{"experts_per_token": 1, "balance_loss": 0.000402, "head_dim": 64, "init_std_o": 0.0, "beta1": 0.95, "lr_head": 0.00795, "max_seq_len": 256, "train_tokens": 352700000}
Below are experts of layer 2 (counted from 0) of a mixture-of-experts language model. Rows are named router (the router's row for the expert), gate (a neuron's input weights, with its number), up (a neuron's input weights, with its number), down (a neuron's output weights, with its number) and show model dimensions 32-63. Each number is 128 + 32 x the weight over its row's rms, rounded and kept within 0 to 255. Numbers have three digits each.
Before each expert's rows: a language model's description of what the expert responds to; "comes after" lists some tokens at least twice as common just before its tokens as in all text. This comes from a sample of Wikipedia text that the model never trained on. Tokens count by the router's weight.

# expert 28
Description: Years and top
comes after: " ", " the", " (", ".\n\n", " NRHP", " world's"
router:182145134148082111075118172182146098089154116119090111150126120171146137095125145143070180091131
gate0:093179085132145094121150195140025139118101136131174182128144127075118155088109175134116096150117
up0:140132092047144126073110185118095136155166124166166172123161098118080159134097123126125116093143
down0:075090095103122129145125127161168167167133112160113172158138134148119161083102127088125162146111
gate1:118140112158116079129102102132143135157168188151108091149161158126118160112165155138125147094149
up1:163127130124075117151104115122123158166107135097128118152189177106157151160152094106074164126161
down1:089139109114129125124128163084125127124069127103165125129083099169128128158144109113125156159088
gate2:075145097088158093161047158144128145164160075129150099098146137117149080117173145080102115137165
up2:132113142169138114087107111179082093146143098102145110077143171087152152128173174086204147123095
down2:174137123147115154109114122099059125126170090110179099133092092125084117089132082122078157139094
gate3:142124099131150160075106110136059153114151102137133099112134110126114129101124123145109085142085
up3:131165105178136154054123160117135098078150109141141164127152121135095144152180148115115099141096
down3:163103085171120128136069132078169176165146078141156121114186182075174163129105164049133091078151
gate4:116126105113112085175122123095114120105109135101131151241112137186115085138104119138100115099119
up4:195148155119100142196163070113100139147113110141176130145079135118107175143154125106146200111083
down4:169102079167178118091170123068140122090153080098091125143164165088158135158115137127151100119166
gate5:181129134123082107097127167143150123154088111153169081156118158108113134075103129141077137175177
up5:121175092151158168168087072166086140123135202090124098146190145117149133096162127134144126115150
down5:101175098082083143104108164108089062166082069109169079182163136137158119141142139201162145101129
gate6:103107145082183133160039069125125139108045079151151163137163140089094096156178086154176100105136
up6:084116143075181119141092080119123138097069118165158139134185159093105110153151049192179142140092
down6:118144118090137091178151147151131121168167175153138122082125109083159155102097160068108122147140
gate7:173130116149066118065138136104167133097148152135154167082156104137119092142092162132125108107153
up7:222117133133072134087148153136150134062122155156157139113170160116129110159101147129126098158150
down7:141134206155118180167086124178125114153146126134122156105157120123129152123165174120112137105124
gate8:091124116137117159130156127124112111187105155115105130117144162106111122155124149187090139104130
up8:116161131138133143108126115133108151192112135156125132113169127099103090129112141150118128141090
down8:156167139162116095119135133096156169167169111137138157114151176053184108140146163135114143158111
gate9:086123167112160120138119170106121080080147111132153106169124146145173077050086107129096127129081
up9:144121117141167115133098145136107131127115115058137128106118149087163117052164128076133166189109
down9:071096149121166128143184161139140127133099082065089099114157115165089159028066106093151167133078
gate10:164199093093179136055151136082153161115157089163164119103156125070115114149131127136140117136092
up10:127149143060110175078149069128149134136164068145172129111083115168099113087163130135147157129070
down10:147204147067146065124112135141169112139121142106123132126087093165087161123157144064136146123145
gate11:126133143144101071091130120082050097137110074137097155135128167119128162114088138114102129149155
up11:063137153065131120164085095142074139130094077120056171151153145146062151136157162136094119148146
down11:129117085116084132143101193145111224141149156093163120144147097144113078153152102116135146099057
gate12:150147125050106117128116115133136120130152166116119057137187157086133106077155141116076129116097
up12:128130123177106111121109124117182135107164144106162106161118146136106154166126138157138167152121
down12:150096152104178057118115099160165185126140125143150126075119121129150126117148096175101131145101
gate13:158170120171177126188128103131168145140165100119186159083085106180192143073125150167180139119092
up13:126125219149122128090121122138150157132126160122055082071086088120139121122126134134077091148134
down13:127104162078086196122161105103170098115118168144068070105150154128149159099093164150148119102094
gate14:124148138146089063124147079051145084111066155210091114117121118197114145092076148122090044141124
up14:110116137097107126111133095150143130085104100122086133119107132145119170154083073129091083110106
down14:095100169116137161140162095111040125151093159161113142173153093151108151116145117121125172126070
gate15:093099151132075063065096150142089159107113160135147148159156117117180154112112177153132201155143
up15:084125119111104153145146144056095124146093208126124151134082089135120172130136162139193090200090
down15:103147142179106137137073149135126093119116096129163124143152108125099100142134153106135132127125
gate16:084132156105158083106085191101092179142170154125136164166150142113117162099138148182152178131122
up16:117162175080151107108127229116108161148122179137089137105084149117124154123190157104146107139175
down16:105095153144131102133134087114146151125061102116107128185132160120185119147099155137157087149126
gate17:116161095127126088125108197134097175118166076159085098111197118118131149090142137099133109110152
up17:133167115092125107085134134122128156159172117149081149087137120081077120169131079104091108095120
down17:163103145127125144138081138165133082208176117117156149082119126081091103132141157109111141094122
gate18:165116127105137093171107136107121090135141142121124065130158108108143120096147121109138119108097
up18:136127156148173096171113104128121141110077103112134136176107179082120212110148122107135140105124
down18:135137127180080156123104141072158136086090103124176058097121137137163120077130115124161144104120
gate19:138095084085146129145110143149189059223053183160127080142122184088153132163131091151091132095125
up19:137115131184091142119183147083096119096149097131123122132132119126120144087089148119132150154099
down19:137153096112134178135119147109207129134144173151130113123082154093158144152157071146078125127118
gate20:134139141117102132130110095103100098126149174093078154167107167166137099102091125108148167100127
up20:155153116157139140117110210086119148165131115110146106123182088116113120130137136173075120123125
down20:098091152158119095143154145082146100108163153122109171126146111142122153153142131179152097199146
gate21:174142071117079141116101151052083125106086104179174104135101162109113113131118151122089167107130
up21:069138154077044117129120136102114129178054164162117115113114128144109100127152104127170158078169
down21:144116176122129136088154197148170143173154153117119082110191176067102118122144078107123068105109
gate22:129127134132107145173171112128141117112152068145145205162094142117131106118152147142094216190115
up22:107099129128148082060119092105122111141095125096102091111144109147106167131115126095149086088126
down22:147131000083169140129140102120171136084152131195151120135116074147140131119091085148137102069147
gate23:139076117133102115158116142138135080154154167153101171134175180184130204073140068141192114093130
up23:139073130157147055089146135108154106154095139111174163087173118160111196111202110127119125145197
down23:119064139106120121105132143150140115159155100145126122110098083132086109065133082135103092087141
gate24:068143119126110141128145126111160081170071048082146123128187087140212148117111118097068183118146
up24:171107168142191121106138149162123101103224144117130158083111190146119145177127143117185083169133
down24:135118116152132105094124100112143129018129142084172120143099116131120149138206150180115129078142
gate25:163145136124084076104093087120166096104172110106108141114106098183112109078099158122129161069164
up25:162125095108150136092168115079144107129226097130184115074115092157063062114126085159122113144125
down25:095188125162155158114096130063168157130135104144134135071167093166121090183135143127131184145088
gate26:169100082107103119116144167094140090148151119112140103141146164143133183179174161120104181096147
up26:125135131106093122142116123119119131097148164141105144149131078118134164064159125122095123095122
down26:134105090156172171164110133084130157100147147159132143161179114122063062081127109133089126112145
gate27:129097101157172102153139163166136140149175098108171146155089104082166123117092163075106112122102
up27:145098192096152119161081106130102108136122207095123087077094174170098058140145135134176085184177
down27:097120138105134155103173111130139072156124105131157178151097138081152115158099159128141163119077
gate28:111168142156137139128189136093149145105180112050151130148158131160179113127159153152152084085136
up28:144181112130158160153131201136120127102089155127098092084108163093106092153139126164123124171166
down28:077169128094173105136198124151161144185107135125153081110081140135150110177131117077138111126108
gate29:097116150117199148072089161156130147181165107150179126125109135135109106128094121180119117125154
up29:131164153108189080178119114138134149155176131157145117093119186138167110177122120179166136158191
down29:108074131153083111108098130117071143186169136113158076151153103135123098107189116107150137129165
gate30:137205185112191095139179114152143146134097116072101159149138118066087099140125196080143154128133
up30:109120107119128106088128141104074138125170129152200131132097114125163080089122060111104198128132
down30:191125070087155112178157118152087136153121167134142168119127135113116114151133134077093129145069
gate31:115105120189145116117068071143108153098120115061138132160141118050222143080146166126163215100079
up31:115098104156131144142069080140128122116116121089186095143128131069202139080166200125150203101086
down31:148168179172158100080107137138108140160119166115121117129124189095092045129159101103105129177113
gate32:099116082187152101096171113159091118098056175144111051084094128141124182133124198092120141095132
up32:125148095136162147143095097144149062081090078107079126122148156148142141153163095159084088121112
down32:164086083126130093095131161109128128129078106101075138161121132114062085156113202099151125114129
gate33:106103123161153112099138070097107034090141122095120127153160141174084118070129075093141170121116
up33:192169121095072159194152151140167142140125142176153120125109180107182154154150205129119060127153
down33:160139111152119187088077158189136137130111086132139151154082140116156136183135180122130167129133
gate34:095180123105126096101040072152162121147191119200122139084096089180134076115136168092112138083125
up34:202092150116095154162191166152154158149166135146085108116183108141095105145186139122137097080136
down34:167110155183139161119105144177136130159192168148115126101186104143124123104116190096109080217107
gate35:143177176143184151151153133147090131135093109098132138144122105124153126111135081130141120117100
up35:095119087089070103136114169096135174115141120174100157112136140186154139133115157154116149138125
down35:178147146118151161076129148107135099108139117135086177140134097162083082095126113126052178130152
gate36:135150095145182122111137101116127116087092137127122171154133113116063111088115125123122111165134
up36:151151094186118157162071139049119128125169136111105147171140163130136158093103114135149138144105
down36:129114090126100072088090163133106160121101119113085145122082125145127135104128146160122132117125
gate37:163097132150121105135123159142133144163147130112094142106096132126177115085089167126151072161205
up37:126132092124113131127138177193103155138163129114107087163125127125144132175132111103119141158148
down37:126185149106140085127132132095113116111162125127120156136071093124108140083142148128095159121190
gate38:147083174131152128140183156157125108180113101182129129112111127179104156082115146123142148110100
up38:123128144142139146143203171143081125143189132085175144133154165005096176076095117136157180154102
down38:077145163140134132120071086156133158102112149163094121131128109108132098128120146123116125073144
gate39:046170172186123108113118136113210085155147095151105122162172166137150121116098130074101129112136
up39:155145140168181157112143130116157138164103100124089091095148070163175133128168127068189118187141
down39:102107120097169119134100102170123105117106116128148126165146064116158120115146179134069211059112
gate40:170164107084114108150099171152107163148151153160149209090141098133117122141201101139121143152130
up40:097102179149154152131171139099152104090099123113152079133113180173160110097103131143146048074154
down40:130151157136119142176157154185118087140124204122060145187139076100141136133179120138061169143131
gate41:155149096082109117106185118135120131054108137133124106111121128159130147111125127201073117107123
up41:117114110154151103121118159116118143095086102134150104135113138127128124129125133094184193138128
down41:128131092172151137131207150110105152150134091127151179117113162123096157124141028127141070124125
gate42:128159106136112128157138140098161101089076084110176124130188102105150144066127123105164116132122
up42:119059187103167147126125117136135152162126167127077116131134095169152117153148128124121132149105
down42:124129136096127128108120107045161115076131089048119156159104124150148157137137143114115106059094
gate43:132103087103160107141099095151085138212084116132112099109143185073118141116127118087115102121106
up43:138146084088102124120079073185104150193114079097169115097153147075093191170093107109123116149147
down43:044129147147121100058128186099181159131095035151221119092120153124128168145138062087109030148103
gate44:173175124130102188169191176140129073167157189106132128109152133158153108144146047174118117175142
up44:104126153153152097093108094129155216136089097150112131131100066093088108169085132124123176122201
down44:075109099081155125070170164103154123146185109169168123104099133092170099175157129123122180142156
gate45:123074127120100139156135055100055168142111115155144126120179194128118131084087093124104166118099
up45:145071137119107123178154144090062169163134140178139142178167196166116104138103100118092138095092
down45:133085141124183113135116179145156101122121122077159166138186105103149120139139158108096147197119
gate46:146171084099142138132145155093117146092134190098096077175195105140133126112128164168146132145109
up46:093095177152090112119118103185098115159133097161147210074087140178119132147132111113091103113137
down46:102119087101139149168131105188119165087156120136063097121129111163103105113131147165168148110148
gate47:141129143123103088104073124124143155128133118120106168146139159098111167090127111114144133149139
up47:102118164106120129064137150150199186117107182164139109164127195056130119165172132141132105069139
down47:128120108168107144130142169070157090217105140123120173113059131119163142059088060131177108109095
gate48:125153120203146115150162160139057115119100094109145162097130146148164105138121103130081121065118
up48:094121122252146159156177120139074112100145087130143153054152153146113115136105124089117133102104
down48:081150140161117148150165150082139094144041126126130130081111158076127180085137137141150141158100
gate49:162130106107099104163120109106145131108154096119098145165137159095171130172106106186076146140078
up49:131117156110125142118147142212102135089131123135092054083117117172078142165100172128124164150134
down49:208138146104188149152132135184128146153109144132185059146105108186128146118126141149114131109121
gate50:144123134170195137136181113158172168103183186156141152174130125151138177159132126133164143105110
up50:157129107092155141136136170131120113109128099187164098115139093086105167113135145137122108129129
down50:106161134137159144119115100071119164213115117179149087143070120133071144115084098113159065155156
gate51:080156152098084144149162184128121157104109070156123087120068120066136097143171124102092159132143
up51:098147131099108150212135166113092149112101143142108089183100161057140107103153140104084135144160
down51:115124143106095142174167177135113119144139096151135133123116107145141166126139186122102110133095
gate52:128095147093134197201127128103163096147170091086085109172113123111127141097125158134154195123146
up52:133097136116117186172080143107122122160150119164102120148101161146122107154118120164148106088169
down52:140127127133162175181107132162060131136080081159150167102115097086105129177141144102149136151191
gate53:114120136112122128146123153171158127144150127100055164131082132150087183178188158152134165090159
up53:159126177114097111105108118102103120071102124159144179144080137143176133149126153128136129161111
down53:099127151112123140158160074093161100134111094144137133096153128157144170179123095100191171093169
gate54:107124157125140107111119105169145153156107132120105127115113114152109177135155156156105136079065
up54:139082122139110156172097151154114080166156112131228116156099134102142106159144187132143132120149
down54:136118105153131124150152079092045186144107149128066089071152183150143147133109189155173127143127
gate55:189091081127173165112075143135190170177159120108113108119091032125100188084102189180097111095057
up55:098166196141100103156147086123082090102069114180103114133177178151135087163191080071133144122206
down55:146111130178149046084154108087114176121190165136122133150142102109133162186131110138097150151143
gate56:102115175119171141097088147063143144118116130126152135148063098075123154152179158105139161168109
up56:097103178118149135058116105079108171105119145127126096171116099084144111135148131080147141172111
down56:094102159166137140150140125154150098157093096159168211170123126110156127105117140137112125129094
gate57:127155089138120186114147078132152131097097149150148090146132158144166140161145108074125100196119
up57:110097105112109083089127142125120120152169128154103186126151140102049124129134095148128159094141
down57:136137157135121091087155105122199133142135102079158105148132092173094151143135159125117141089148
gate58:077123117071102095099129144111147102103121079057144117180139157195193131149161101160033129133177
up58:160092134167143141140141140115131127150180145098113090100088118124042143152085155122156133093103
down58:118086116124162177150132106125093145187127115082155136158097127067100134153146155113096088095135
gate59:086102095180125098188109152158122088124116075089137168135108163167153139101139133107147128108139
up59:126104153129117149146116112123124141102156180204138098130137071042098108107121195137106161148135
down59:117154148130127149146116194165135198104087080142109107137134076126093142133120112106110096108195
gate60:148131120104072118065143134156176195107124157096071114136170099197179186099092061051147146130142
up60:111126140128121072144124127139160156142142099151119097117084183172088132080111135103115117164160
down60:091118075128150155085181110136133159134122152136088086142124092163111146149124102141096059109110
gate61:105138144177230162095161155151105166129172141101214141130110111185107179099126131175137076135135
up61:103168146160255153139183136123130169136201118102188159143148125136168217117150139137097046174135
down61:078132137133180141196134100100144173158130136179164111145168116146107122135118170125112063119116
gate62:081159112173083144133094136135143042170094171099198122145040098106136086113114129102128157137065
up62:159075139157179116137087157063173118090142096152117096160160078096157119161152144103136071132132
down62:066143107135161109105140152131149147053141136116140100110114090076117100095100167137160127066055
gate63:011135136163072111153104102146085135212143169097163112110130077133157112113144148146071083137148
up63:195145142098116114135178140179147128063100100163095111129097123107072153129132085092182159118113
down63:095109191074126142105170077143138085118162133131109121159128126143110177145130114159107159126174
gate64:130112092097108116124076121088194141117169092110123106143173150171133113112141123149194122107121
up64:110152122088147125133126109156132120171179160122149116211077117103086114154111142102134129152155
down64:132121187153135175090149132088111082076126150116142121205195110166086137145140153147163160171125
gate65:140128125176089139096168135185128107119137177164151131155055162083165121102083094191160097147095
up65:150145141132113158100134111066118192172154086133158124189138091150060097095176150105105105085147
down65:139187099168143159111106177075125168101154148145128080152111134211083109098115110070084127120156
gate66:110131168182110163112149193145106103165163110131102141186066135146116126146105156124156094141187
up66:208089160153164126124068110143143112146062094109121130116131127160139108168117120134167148160140
down66:133134078171110065144119163126130138125172129113094109063150123142166132046112170131141109129106
gate67:129094131129152114148098202191148197184118144116098133062139131109127154164143144150142139147076
up67:149121072111129145149138119130113101091112077158165138154094126142139115112151097050106188106125
down67:155060088095087135090118139162106121134139189164104158123140078083142160103127110193099108118135
gate68:143083181105086089212109130131133103107097132144186131133114164088141191149062109128144114124114
up68:124147050098150158118183150112121132098159102114124120147182111147137093142169122117123115081153
down68:163123152091081111189139164066137074149089087156130143151131078113107119152132094129179094138113
gate69:132164102122166135111078129157048116088166148118095103172160178055141152132122102106091161100144
up69:141122188154115118155118125118188141159078089116139124114125077101164117116138136131144153128113
down69:145140120181154191143107131102093131120168146139130134148056167147180091142133082132174104057103
gate70:142137123076177159194113072121089085106112132188032110182186149102098118182101091101153139131142
up70:133165157121145078132152105180183128118147140095127090086134111143141127135165174111145112158128
down70:114140113103126136155135115135145122116159136170082127125098114098146135133096095089121154154145
gate71:109147114185109140150135165063118153093085087130129089155127096145118086106176159073160155203168
up71:119190141109149108170042109174141122121156110093134097106137074057110153192167131126153049103137
down71:134154172124133137145113154135144139123191109147174063148138140199118124164103116047116198171119
gate72:152130095113137137130116081127148056161130140147104119156109141099126134131153138087142173159192
up72:172118177179122084088174185148093197131083148169134105154095086133149072143151122189128094119085
down72:088103134079077096184102109127171122129148097076092139115091092122175125126172163168130107175117
gate73:154116091126146124193139141139178148140154117106140179116174118152128113089121088161103153086131
up73:134118164160121080111131130132124074116155165170105113150117142122129138162114115050143139131156
down73:079140053144141101159194110071177152136117177145150091104136099061098113155168086084128134145119
gate74:160166126025106129111122119098157144139084120121079093108144081172068110078111135132131165076057
up74:118131111126130094071171145094127158129120050092141170172116158120098086183094124101131132090091
down74:086114104164134097170099151103111123114092160092147075141110126104185159053079082068149095163109
gate75:166120080115131129094156100140098147153138080145090177160090117094082135098048098121158125085170
up75:094125113173162121107040139102099104163157183106166092148120152129111108130204178141091145176116
down75:166125119130094099141155119140128142115119188169124089173141085085144097091139159112113130122127
gate76:163120108112125130102148193184155163189077200159125112132117157136133131107185093173145172200166
up76:085140137125116150105074061086131104095161110168098096105148089135129192130050112084153122077104
down76:118165116115113137130176127177090139071106166123080088170133061121112114100127062126149150128094
gate77:132141063124151166075135169155105132084104097149185089100130153162176162100178123120131145118067
up77:166136164147143152132205166128088113146149147201127149149185129085133113140106156108153113129105
down77:129139154154103145144140169082108093176132138123155112164135149191128110152103063089154163139144
gate78:123160098135109072177120131203159098162106139128138159128134111138160080087138210122122139096148
up78:194174113104125029185135121174138151168061082104121110152157129161151121121132166079182121109142
down78:137135119147160089085142097115121157117151161120089158129108119173098057119121126107119133181161
gate79:130103128087092105148138138099202089157099171212116136117068153086106119113154126069142157109104
up79:116115183176132109136135109147113124127174171155107161109117147110111111100107135100155114108126
down79:137124115174087103055071148166098110151129097113138121066064112106171155101100149134168150139079
gate80:172133121148128052112171126151132091162147138160189177094160102181150130101092100086154141102104
up80:131119158166110121147100129109080139168117148090122076126140087109163145156076156110123149119146
down80:128120131113113150113128169125149122124147156089156182118106159107096097115138109148092083167125
gate81:100116134107141156206142178114171114122205173170123146089109064124149154178156114114043142151120
up81:126122134131125134099110112113141059152144165130181101132085089084117106053098099132203135104099
down81:155118118135127125110093121110148125121105110139035119144105096106198072125123105117115154154121
gate82:133157175116093140096150093090147118115154087099143158150170099154159180113157107127126127102190
up82:143168117158152134063154105117163155109160138090117108107142143140189177168200112127127197109186
down82:095111169090168119152182097135069109128067186114179087099145196040139157089152160100118144154076
gate83:190212177136111104129130134142104105136156106124166150173141071133167134085119125171146057023085
up83:217121120130089105091151168136111115120080080070077138130151182157121113144153134089101091162116
down83:111120113084102084124129101170079135116174173140142136142157126164142135089136079169121101168105
gate84:115124171153139106108102188170154164137101181114137092131170217183132133114134098071147125142153
up84:106156185161138108103052161130105169178066147131116130186133176190169119075154113066128101176120
down84:161140090136146127099173121163137177126116069136072062138172179139129177119101061098186127128128
gate85:174131163084142130086132167109121198133142107092162121117118156156152134112148137139121165193138
up85:084082089097160154111164164143145165105167070102128151124120182145079118099165123122158165139124
down85:137122090201142130094116087084119116151174132101127157191097133036125175112142139097095157149092
gate86:153147155087109144130119107133091139124144079077122146147167117130146127105137099129062183089123
up86:102106081127122142101154176072139090098072143113176126139162125112158174145129174117116160168137
down86:143144071096127159156056141143174145160143167179143129139061147126096086100178159111178107129101
gate87:128118136175138109069130103179106189101153132154142141119092121114174124140145132188100151055121
up87:138141141167121157102083082123050179159146171117158110119091132098130129124104126169131159089122
down87:151134140143137126145110147149190148101165205184123109132108161180154070167120194142114165123143
gate88:138158164129142089127108107082093165124133167094082143084102177162091071066073104102144195140158
up88:158156115123137076122110073091097142099168125100097144119116145166114114088115081082178161129197
down88:104096152109119121140091146109139092117123165147088142137167154102106133131142142153112121134169
gate89:107137072088079149184133121139144138089095131144186149133128127097157114062131135136159177121097
up89:128073185175122103103115120113136095150164143130113127121134139137129117151129086110098111130157
down89:135138146141125124129134136120110126063107154085135107153141164141131139096155145166132119123114
gate90:114098136143145178105132115093149079164136129140084152194155086119193141097108156144135118112140
up90:125129133042054141117131048114183159098147078130179170154091068078119112086101129147150149124092
down90:167135095111120139164092101152141165093092136155128133123080202083102113106121094125132140122125
gate91:141159068156130163124093138111177152122100097104161180093110099176137156174097118093109086141114
up91:121127177116143183154151132124097091203172113108133190139104148095095140124105128131119076094172
down91:031084094136121132112143111106043084098112159131139114102113065182144145135068126147140124161129
gate92:114118078135125123118091145144081165129118100112082120121081117205117080144156095127103150099103
up92:126125128156112164136094093138187066103096114124140130151198195142121113130131106143113104137157
down92:107137146150154171163099055125150170091116142057152152141143121144104107069098079091095140101137
gate93:109078115101144096124115137111184122173122059100134143145054156123109105106176110095127089116126
up93:136111167154155105129142114083134157141173111172119176132086151156135136081102140098128160100189
down93:136119108117183133083189123138077176127138062132131119056112121142111140150101149199109134154132
gate94:080129093122081155099085161097136120141109189089154134176140112148127168132175121153126085132067
up94:159126173155158143147158090143107122110105064145122130131114125087128070078071150095119117116217
down94:136166128195163141160053139113172132100115161129169127188172124143132121147151112144131138114130
gate95:118125104060126073154148131093164142145149162124109134115139118193121126202156140119130097098145
up95:119115132121153111149082127158118119114097100153137095136104081172093112100127165140124162149151
down95:111137132176111125091092112163114132082105098167179113113117103150128089191138162163066070145127
gate96:124063121099159117132137147158197125068154133067124166111107113119164122112132072136139118144150
up96:153159133150144177151139097143125173165122119134104107095109102178114134177126179129141156126193
down96:184129152098152120176103138155162167129108163131082118132139154152117149065127113124169134160034
gate97:101093108110083119126158123109130184153092199084157133156138091044079151119131160062091125098138
up97:174154149123168122167117174133133094075161099175057120134093146207180080157101062161164130148123
down97:100168119123129125089138108089125094117127076089054114164185060116091098147111095136107150123174
gate98:135140092064115103140175126116049152105119097160171140128123132174104124124136152095117134168122
up98:174147098070137142094208164116078178128104065160159109110085110149091139156185137111095090130167
down98:115154100158146131107088125112107153142132109149136091124115145086179111083093163170106124196141
gate99:097121145129129185076090085107148087079141106147145102178113122128168179164084195123125132106144
up99:116166110067119106130120133122138150141052129115064127196111052155136129133152115112156118147152
down99:087111143137170158148121158099165222070145141138101110129178096106166111083129118115110135092138
gate100:099118164106136123125169138156151137115146086122067125105147152116169084056121150139113087116179
up100:165155096158130104136094160129098131135135161132194141141076131190091156168162126078142150125056
down100:135110151097147122088137187107132107171154137162073124141135145123187129117095156162143140139100
gate101:181121179125105153151152159114112144141172159153158118074151101193083085085201137109158119115134
up101:045126108089141109116141141087133149097167099101124123155120197064131128157131114166148186138114
down101:155178145114100160067135117146088162110079147108098133109159070140131149129153095115110155097213
gate102:188147122115124160078093145163121116118149190108109160092180188173121163112134093151158122119119
up102:191080194111137161157187121071141165103108148132100098133105026123124160157164132077105082172144
down102:124086188147126072101115149113123124128106073119105067163120104161163119142096113067088122189187
gate103:150119113130172097147103146149121202125163104080123093123093116081138091102111157116127109157107
up103:111118155097051182138123086122116043117136159137123150116104122196145125161172173162112109135122
down103:093096136136142118139141112169063113118104207123126169164193109148124175132117211091099082173148
gate104:108142154061142171123148135110128097131055016115088118129098096138116125157126176122111123110138
up104:148129129125141081168156182160176080112147188132148112128199159149147118114102114113135083109101
down104:151148090105116107151211118118143158110141152114107131159182121112146145171122131209145164109155
gate105:067150080132167069158066113111151099089112145112077164124096114115147131117174169158057146116118
up105:055123101157110100115165156113109127135102148089112037157168104121175151094150138044106119148137
down105:150154128103153150135170112163110133101148105109102135077119120120104104099120129093108162167106
gate106:134148168128144145107143134115165178098153137198126129118141174113146171097062139132122165136098
up106:090138125170130072156160091141120160101060136104183160104148083122103136104219121098145102144130
down106:092090092142105128187120169112091149111146145111100073166103170091177153147181111173126087136160
gate107:077101133101063113096146147196099134149093143177144128160123148080130158078138129125154145152082
up107:108131157053087197140123080155094119173101112104108078159160139105142190080135174110142093107146
down107:157087131099102108084168094142136121099125115137122070114131134110149127081166087115144075065152
gate108:152127137161148098105134179123137142158120125157104158151091069117148091189111108139165087139137
up108:134175070094094181128113121109150157111181073088115106129102140168102194113146147097088122120171
down108:141087105101128085131149142090100140128073108121084063112158124130110134121119150088174125122146
gate109:120113077096099135088054142127084118133135156156115153100128151128123079172181176090139158104117
up109:106177170140136114104127118174199157109132094138138176161061143139186134080118140134148105192153
down109:094163071140125112169120105097168103156068178122159127124108107207163098165109136214163176139125
gate110:149146178108138122182167099042160137176062149100143100092114152121105141168145110130142124142157
up110:140163090128096145110094161193097084152161051148122147127123110137115097085099152145144172119084
down110:153096142166111149126098075088128125117059004119125153132130116135126129165184125109166063150127
gate111:159169145168078132139128120132168126155121083143125154146153171132079127143136088138155156147056
up111:087161090090173099123189192113082190066151099125126154111166092095175091145106142181121115117150
down111:145168131147093128198068114103157145192118152185138069143127094122108180104102131166167177166141
gate112:128157142114170146083132158115090163142107112117154130136187173155123136127138138144122142151178
up112:161145152115109113121078123120126159144142068134103138084124128124149145154143108142158141160116
down112:155141144171135204157147135139128085187134106092132173149095141162133122140065105131196128126177
gate113:173131166162080114144055116101085151095156120099114145132093146141160120159148102127111138100158
up113:128158123147084180133087120163129173073181111123133175104117155160125161155148130097115176111130
down113:104144140103120091176156142132101106101129155197159223167206121132117167116114140116090128164105
gate114:161115143150108180112168137111144133064096094087149125132136210114138134105118118102094088110127
up114:142121124151119184097164133123158158093113118101130137127108208101149112121114109073086116116125
down114:124137110155154158148106165114116172157145148108098144094099144083103178133068159135126113175118
gate115:038116076178147101116090149102141130080162131166159174137138137108085151163089096109111158123119
up115:016192134146137099103140152101149084094168156185150133127156129109119142144097115098108140116146
down115:097093131100174066138144091090156141181161126183149092131187143168163101123156099078107081158189
gate116:136155151131185157093124200175087107121120221149175118114083105141144070124069179086135107158131
up116:114129191088128130118154097140094131168123082120204122125132052160145141167104132135125141116125
down116:090080091112148157139151098140149103148136137164124107120117140106139114154163146117119149049087
gate117:166116154084151133152127134187192075120073091104104141128140160161166118134126106048155111123110
up117:126153101117109120075120117108111207138137145131153069089119093125151130096135135163091119125157
down117:159154048157132089120084164128105108118101164114139157100176122098113116129110080114080134133145
gate118:125156075133168090143148086153131168121092122105130131157150162084123156174132115109093117153127
up118:146136119150163073148126113154166163118075140094128074150128115079128156169158128149092126156151
down118:142108120130105131123148158094108124126116082105177090139167039131103092129152117127133068161154
gate119:186150162138128133099114161104106138105171162052127109102188159132099158125121120151108177145155
up119:111169174151140099097118131135122128114137134099128128121133138115118154113131111195090198159175
down119:092135150149113133139112143140107138139114120122112078126111132108142153154192148119100098133139
gate120:155170121163130116081089104157148102107112031124060125105068127144098118119115147087082120171150
up120:103088087104117115155171151097073151087130202097158177168177140135142081125162146185155158049118
down120:123160084171114137076115124118109155102112112106092094182147104113113198064165113153135147127094
gate121:168106101132178105142086166134160095062123148082089108188124115129139116155089164086104122124090
up121:111104105098117095056120104136103125119169090158176157068132149136119142117094106144185127102173
down121:116199164114128102130097120093146108109074132100093137142149122145101120123135143057158176115137
gate122:149139191138102123082133126172205137102076089167136123081088159112157150142126131166066126109127
up122:083113110105069128147138125145071106166134159134105146132152082085092161147137123126062083149131
down122:181137150145129116131166135159118126148164157171162167060147100114168129106160143167108088120119